Weights of a small mixture-of-experts language model, trained from scratch on English Wikipedia.
Size: vocabulary 16384, 19.9M parameters.
Experts: 16 experts in each of 8 layers, 160 SwiGLU neurons an expert, 2 picks a token, a sigmoid router, a shared expert of 128 neurons.
Training: a variant of Muon for the experts, 758M tokens, 5781 steps.
Below are experts of layer 5 (counted from 0) of a mixture-of-experts language model. Rows are named router (the router's row for the expert), gate (a neuron's input weights, with its number), up (a neuron's input weights, with its number) and show model dimensions 0-191. Each number is 500 + 25 x the weight over its row's rms, rounded and kept within 0 to 999. Numbers have three digits each.
Before each expert's rows: "comes after" lists some tokens at least twice as common just before its tokens as in all text; "mostly gets" lists some tokens that are sent to it at least half of the time. This comes from a sample of Wikipedia text that the model never trained on. Tokens count by the router's weight.

# expert 5
comes after: "\n", " ", " 0", " 1", " —", "\""
mostly gets: "|", " |", " by:", ");", " Born:", " (age"
router:511483498488508460533480538519480514547529519494482483496476467482536476499507459466495495536526534473514521454489479509458483513501519496439501484484509501478496507491516508530504428540474522490517507496504503423529516521466522504477529476506473552546528503501513469505484486523544518519523518489530492524470502470535468476487554497461501487518486500469477471469537512527486523519505455539457502507522547513488528501481514482524503527524484472520491498487510489481477512483492476504518528486497487504496493497484453470490475483495549532491446490483448521509524493536476521546
gate13:549533482569521534461478501488498499465554529530480521491520514503469512465483492510481521539471483513496496484544479512476499494484530480532510498458489476439538499523519476529489515505527506486549489476473544486531471452526534483478537475500500494486441491518498450531480534511488470479479545504461485496520493460529506488496513491504491471476485512476487466475516485471492510487484462493475512523508541464510537499469501498510483494495524502505537516497492531509510494549519512528476454457516503522537461517492525533484511480501516511521485503524503454519545470523459527491
up13:506441490536477448505514521503485519469540511483496507476517483530488539518444471518523481472529515459534486491524517505502480518520475556483474519492507483498513511519584504488490514527506483500521494516489522494510496529497516507523490490525487469528526539476511504437506517486465465507491455479488502421502487535493549474472499485458472473507493482486463557519523495501495528499519482513535494484505461508543537486467471480534488485483494459477494501498531548522496482531489488517525521533480504507534511452493505541477536491531520523525480493527529497517473485500506473514
gate14:479526494505493465470499502512529477489502494511493481511491464512496525523505566518503470482518484469506500482530511485449450499515484494534527512499483532548531468517525452474518473527547468505501500482511504438532517502518421512514482483488488527519527532496453514481502491511516539500493519484514469479469498497487465495463523517477499492492508507462454511524513521540501480481506451554444499515474446495500494527523503491480471481524534501470538506476481523523532519522472450504543540527533542514505561520515470485472483522461484500521495497486499503492517512489513521494
up14:521451528503498471482548451474519530500508504495463505518511558480477486529525493530498479478538479503488501509524478474498460504553465539481510506512500466503514593514474497490494517492506463498494484496527485532467523523493485492508490508497505492510488538511504522453521538505508503477497486459550491498526547484471472524499473448510492440511525466522488476483508509493519529503507535482526496543453482495523527478459543511520507515571500521503477499517539512505503488456519474477531485455522513525484449504479489485510474508507503501494492469549518495494496498499454475516
gate15:513438478529517534527540520442517477491469468489476558484471511514481461486523518519477494514454473485504502481522526509480496475550535509461525510457473515502500436481511531507513484502542535520496531485488513480479523505516516490463462542520465509494509502528474503533496494477489517520490499520517476484528496478464459516536505538442518506515497523517522482522435491487482537511474464527522510480496498495500480499486505496547527520489501508507515476485533433488537534514474520487489540540494489445461460488534510487486504508510504496498488495526467529458485488518492502494
up15:516511460494508481486493494469509445494513546484456528485490490487505515490466502508508457490462501476504514556487521498497502474521535478533484516493543499550530515524490528458475490468528492499480448455502517491492483519520525487520471524538427480465490528518502525537463491498542577504467502513461502475492478517489460550498496526500490549479534463531537491516539508487487510510484503561513487547525492491529512531500486499477470512510526442530497508497464533506514492501520520527487488536482488486477506478531477496484496479470510516491487497503474477523514472514514455480
gate16:534466472471540491485480503492471528496517505492478505494472545524528472543508498474485507527517460525466522474500512520477525501530502489517453511506484467437500491501506486505535470547516558480522464470486478489538506492504498464506533484450529529522486534467538531511519492534495493519536491472483485488546501479467490534471472525507535464533549516472446467497548524507499477538457497545494480506511511528495494538511494502462494495521531522484466512509521489534491505521504477486463512484522498493508531490493452493511474496499534451517466515498476510447513503508544484503
up16:558510507509494517553477540461476514450519467477491513466481540509498482465530515522503506531504505505460514511469456506523503495476451528491543513512461480497510498517489519503505488512557490483488492486511495519485494497502485517507495466515521516482552487502487499516512539492531514460508511538534483503459523504425474486497569463487514482520505544507470488462480514521486508502470459472493505509546553497485508467444543486471454520531501539474505532513483485494440501477464488541513481521502499490519545493535533517473519488483523491489483494521517524483507490502524506514
gate17:518545495550468473505534522515481440514454487450501523510518515503506536508529464479526474493454509460491546505493484497496494514504471488494496488479510507493528491495516518552525487523459469475506465493516493558510513493493511525493524428498494508456510532499479477523542511525506518505475463502502472508441528496529488514506507470435481482511501504524495506544516530539464497504557508493509513475467518516480487506500534513509439514489497498507531507555503505533435510525490516487492487507482468494505497542485489482477473487532499490540489468512513529490455460471508489474
up17:509491487521471487511515520437482526505514474492497485532514497530491488486479519512533542504510478473468516442492525536508491492527507511457458443498513536499498515514507489519533522559453523495505524515504459502481534497484512501478512508527498533512501490517519452488489530482522501514535494495510525481465510504489528464497477490525482470487462479506516540517424443519500518491477508496502499464553456555487504503500489479481540523505514475515491559544519552490486528514501486485487514472497452467495469472512495498510475468474523468541529509478470494509531490530491543463

# expert 14
comes after: " the", " a", " The", " his", "'s", "The"
mostly gets: " film", " work", " album", " state", " government", " game"
router:558458491491498497476428496501537540519530521483476497481485529511466548529532465452505492500496477500497509460514479483500496548477508504491456507482477504505558512493491500511485531493477530508460517458521533482500529526540512498456473523520498474518500500491532473508500496484546477499478518469510480505465513509480420478536496541506514547548511474482517501477474470500431512515514518469492502539501510495547518504492495519530468498499499475505499508523506502490506473552479504485531499534493504464473450491483499488525474516508511504508485519514482557476495464544486525490
gate11:523531508529478458466488491503511493510480461497493439510537507482495512473469511498563525513520528501523497504484477464498536479531536487495499533525500529495460489521486466499525477492519501502527479525488562507518520513524481456509498492525523533500437502553490464529488492505466554513507510467485476525506488450540504479512512489478479524512450520536518475492521523494476489477509505535508489500505456478515475469539504546461448501532540499467481517510458508526528471541532499545476476523523499495504503501502499471498480483481443510484525475496535465501494500523532507536
up11:459512490485488494460501463509540470503497513537474540472473503482447503475505484496531481493530461537518510472472523498498517488494450512516500480532495541504563491504527527518496488497491494456486525498503520525505480560477448496496542484463502513509502511538484500528477512484464458511432513462491482477494520470541462520482486458486499528515500498529502510556499489498530500497526531514456510530503489465494483493491530559513463530500496500494493532536492486504480499539496491484474528506463468446514550555517499475484522508467493511526512485454503507473526495528520503514
gate12:515524532536509537522510527488490500447432511502511512495482483514475509477494539526495488523495513530566484540470498451504488528460467518474502487498497523500506549450505513532482569479494505471455523474521500505467494500497470513510495507522479492514518492495489506479539518535543498467519541496502529489480484496525493507501535532504478502525476535493476509497482529490509482500480494501458541471499495515462566533498496495478501520505506479542506475507478499462447464466448534511485513521545491480505502525510513540486480494489498511467485522534471496450489480477452530459
up12:479513536491459498493519544509519542495468510477500509483506478513487511495504500455519502498512485519478524497460491479495495480468508547466495537468497486486494468499516458500472477506492509512508494506477472531518504519520475514524496508488516502457520495507441515493497534498549474542517544474502503547471464504545505514543526505505497511543499512448486529499506500476567497527488496534511530498459501508496480514510492510494496586522441478548483458543478498477503507452466549493514505510477515464512502499464506500452506505470470485549529485530514502494524465487465446502
gate13:508506548492514477539478475471449496511499547514514543518521473540460520514544489517513491512507506505505516515441509550502515471481486524493516527501524511513559525455477457520478524529479525477453489496532505466517518442500516515496545508494470477511489505511484461550512517494490541493508463548521461503527485520467452468509497528485509493486529520489478509451516509512499491492450493488485529485529486489494476495486522471456478510481490531516505513501516498483500505521547472542523473547493508525511480475514494499512534489553492486499505486512504488522471528455485454444
up13:478520529491499512483537507491507498478542488531476524554510517501500472463547477483494527487514513478468475491476464474488499519483461492499519511492511487473501487520440489503496525458513500500482549540501533533454520473530515481483512495494473470467513473467491472527515462490473541523537544511535538499510510489539478490506501468477505505497536550513501440481506505528462514520505473457516529476506480492530523531455493536463488504480451485557490478461500511483523544511496538526519527531496496444496486529468519495481505534458528498510488530466512495504478484540499521494
gate14:516495494525504483484490475470517547479472501489475527486522471489488494498496498471477526580542474496493496479505470520494522523449466480535494498490506477503502503527498558505486545550501519464515535474504480486520534499511506548491447526497467499533476489496524477517489465518484489520489531497526496539525468538504467487486497463448513498517497474498525511461498482478521516537501524526501545509483512469521513527464506489475465542473527494536481532458531491465463537524508525501497481554492530531490482533438486502495493503503492488475466537497485527509526461477479516544
up14:497475494480533507500549487570477510513499480491448461478470485508495457534519483481498472503508514484529470563499474503514476520469505501521538527526514501502512504477506533496501481493500507476464530532539503472551503489490497491485514443503478485509473512520501544475502481505537500515515472464488509531523521504467545458485486451503528489472521465480498520462540499473514540467511539502500532501539503502534512538461496486532485477496504505541473487462444530482538465478492515511509528549500520487520526479548504470450536471532498497505484520504517493521538497504489483466
gate15:501510514562462475515469481520479539490503468514460560490499539500488455457492496515504482523473478498510523444525519546488495519493527519522485516485508498539529474527497456479488536526456455509497467563496510470499484519484515508482485493483547490498544474482497489471438481510482533470487533495518468508485496534519473495474492503508483533517550501502486488508525510556480492512492503500531518510452497497527515489491502474447516512539549529545519540527515523493490504512488493488511474461500515499489507479467531527519514523480485512450493506530483470520513530501500553521
up15:501513477480513513472493517479480510560496487528520475481503520473535466488455476475526513507529492532547539487511507494488501466445459459496523500484507520507451503547484519496513515506478506521463458496501479482475499504458512532446541513527514478499511511479512506505500527503486485541539541481491447504491485489510498548487506491510461537504500515500503526500522511446539485505519522496488551515512469452519530472501490528477523482554476515494513501528536493494481490551506512473518518480499510529491439442504488449524477529509488516461472463522475480492498465474527507535

# expert 11
comes after: " |", "\n", "|", ".", " =", "==="
mostly gets: "\n", "===", "==", "====", " ===", ".7"
router:498478469516518528488479529526504471501501511511549510504499471483513494514497467470481498509486524504543512500541477494490464508477506483512437545506509454525485526478479481510528511537476522527509482512459528479477508473515496513468555498503512513535534458514493447537490502482477504555522480517528518502470569503524479477531543453504492532516512501450488470449500482546517464543518500511505459513483516476518513475465467499550511485497486498481497505489476467463483483544477478511521474533500483503433491496454507498530473521503516527498513512537503525486484509500472533479
gate13:521550459488468512500502513520523534479448503516518491470469502507482465469518474505475523501454499520505488505480563489487504492454458530486508494519513478489542506496464497489532518534488502504474518457510506491474471553528543512478529500459462501519532528507471545528521482470449506508503519514492479455518485535518497486481547479466452547494530529520506521473459508527541506486511514531513514471537472521510467507458468496519521504478492533496498472450501516493509488472497527524506468547491466502455507495493507493495500549508487541529500479508446481513499478526508524488
up13:520486512523506482482505489517479500503513504510466484494541491547539524541445478476446479508512518486481465446540468529456524470447484484480527523528490521453503501467501510470543494460533499480471497486525489505542495504493479524473477487503492532550512521544460539525493513516527514475483494511464511500490515452520488496502503524477418483503531496505500479508484496499516517517566487458468458526504528493533492494512494529515498523507516509501513493516472531476509477515520524546450482469486503502494500468545505502456515503479542461476495522494531480500519527527513504515
gate14:487493468516529498444475531508515474469503534521544541527468527467488513492538528535467517482506470555549507520509516522515472547477499498474517477487510475493509502480460479500529489504479511481478510486486528478455453520482536476522485500542490483478523530503475503535474468496492524486479482479480566544460511477531519499525545504471486486482508560519487533461508490480502506518514519504520515490520519494484565488517470487476481519464457510479523497499499475494481491462495546495482515518511526494458548485493518522473518464470475521479523491506515506473490451492503532539
up14:460465495527463521493501519476482522479459528544503491493512516480469503492533515528497498500477495527489520496469475502493471487499497502460507497509463509489472493477503508447482447530506526507490511467499489512492479490513470527446500547496530450513527474508510560502470501520489512525539472514486517510516435472503534469500490487508519501514535540502517472477514475582503468503481484533483459535497520453491509521529514469493489496497513519537519520533482488479535501499461519462490477519506511504549487498509524526510515485467504527465510511507407486456503529474469493535
gate15:477546451519526528455490521515503451499484459466471473512502497520493458494506485501493455469507486472490502492541494526471503519469498524504506529510518499524529498500447491514509513479525532482498483498486491508511463489529495467486522502511483469525515531522506501498545523552522526510502455485519496467516460500495457547500472505499505535541495490519455467481524483531515478487487489500520490490522546570476557479454480533489503501531444493511487502502537454488515503500471495495482477484484558516467478491543536546453505521529504511502438519504486520520496510489529513499
up15:489494485509465477546497454499540524504503500464501553557467507486506509512505501487498518482500506512491464468533482507447498532504503512497534485532492508525513494513525565492487500507498536502465498488472532515478488542473480493527485486494513511489532534546494487529505468466493497464509490522475469481471484485497485462465471519534477508489514491522476540511539509529531459486479516536496475484492444482482504477563510471517483487502512503478462520523514502515535478525475445480508495493507549490501478501544519477493477481510518533494401499500484488517477498455500488557
gate16:503449515500513516531487549538495469509500456534485507509518456458516490527482458483482507507516476480531494488490532480478518453515498513548493520525516511563501521443514488484511515509494528514506521487491531459476508501550532543506485498524479479524512466493485497524492515496498458513502511486471451451512515522487529526437488470475486484518465517488514461454484490491523468502481485509501492540482539579491521486509516492482530507498466506477498459565495509467494468531484495523510525477465494510496469503469534537496506496544498474509526491507498462481508510468501542511
up16:538482523474487496479466481532504444459496515469474474540499483526531518476560518505475534468443486512519516550513527506546490506479481482521444521516498503482513475464497516452515506467493473495494459549533535484523527538468475488515470516481548495456481488496514502496561487485544501507491548494553501480523513552525539472551514488515492496510537496474511539536513486493489492452513481529490497477496482509505501494506494517484506481522489513491489454476488500549495531466512518520499518490499464474558521499476485481481491507513476489489496475485499510529483519499538491501
gate17:497464473497507487484530449528518542489450471494510467475514488468550509505484495503496485478529532540491552533497448505485487548534502508530523503449552494547502506462530538501478495498475503496475533448523526518468500529529508550467515478498538491472516526476475474514497521521518519456496463478511512522480505464497488487501519492512479511464550484518507514448494501483478511522516504464475518501500505505516507504508470535491480524508505505513488539516526442527467497524524498474456492525539500478504475485511507489513476516434499487478495523552473490442490519510518506514
up17:481510514501496515477502516498479523481512533521526506528492503514508494562536497522493474509467451507527492514471471518484505464495510509476558466512483510486494475476448466505496507511500504514481529486445520506511522524473529536522514460517502472475493448499479518515520508493497489440484531507519528489521553463490517519566499511494497480486490516532496483445536485516467484445515492457496575481493489497494488520535514479503481499531536445517526488528491470507509550534476491470509530480510491520471470476514487490476494495484512550461489469489559481488506549509495493489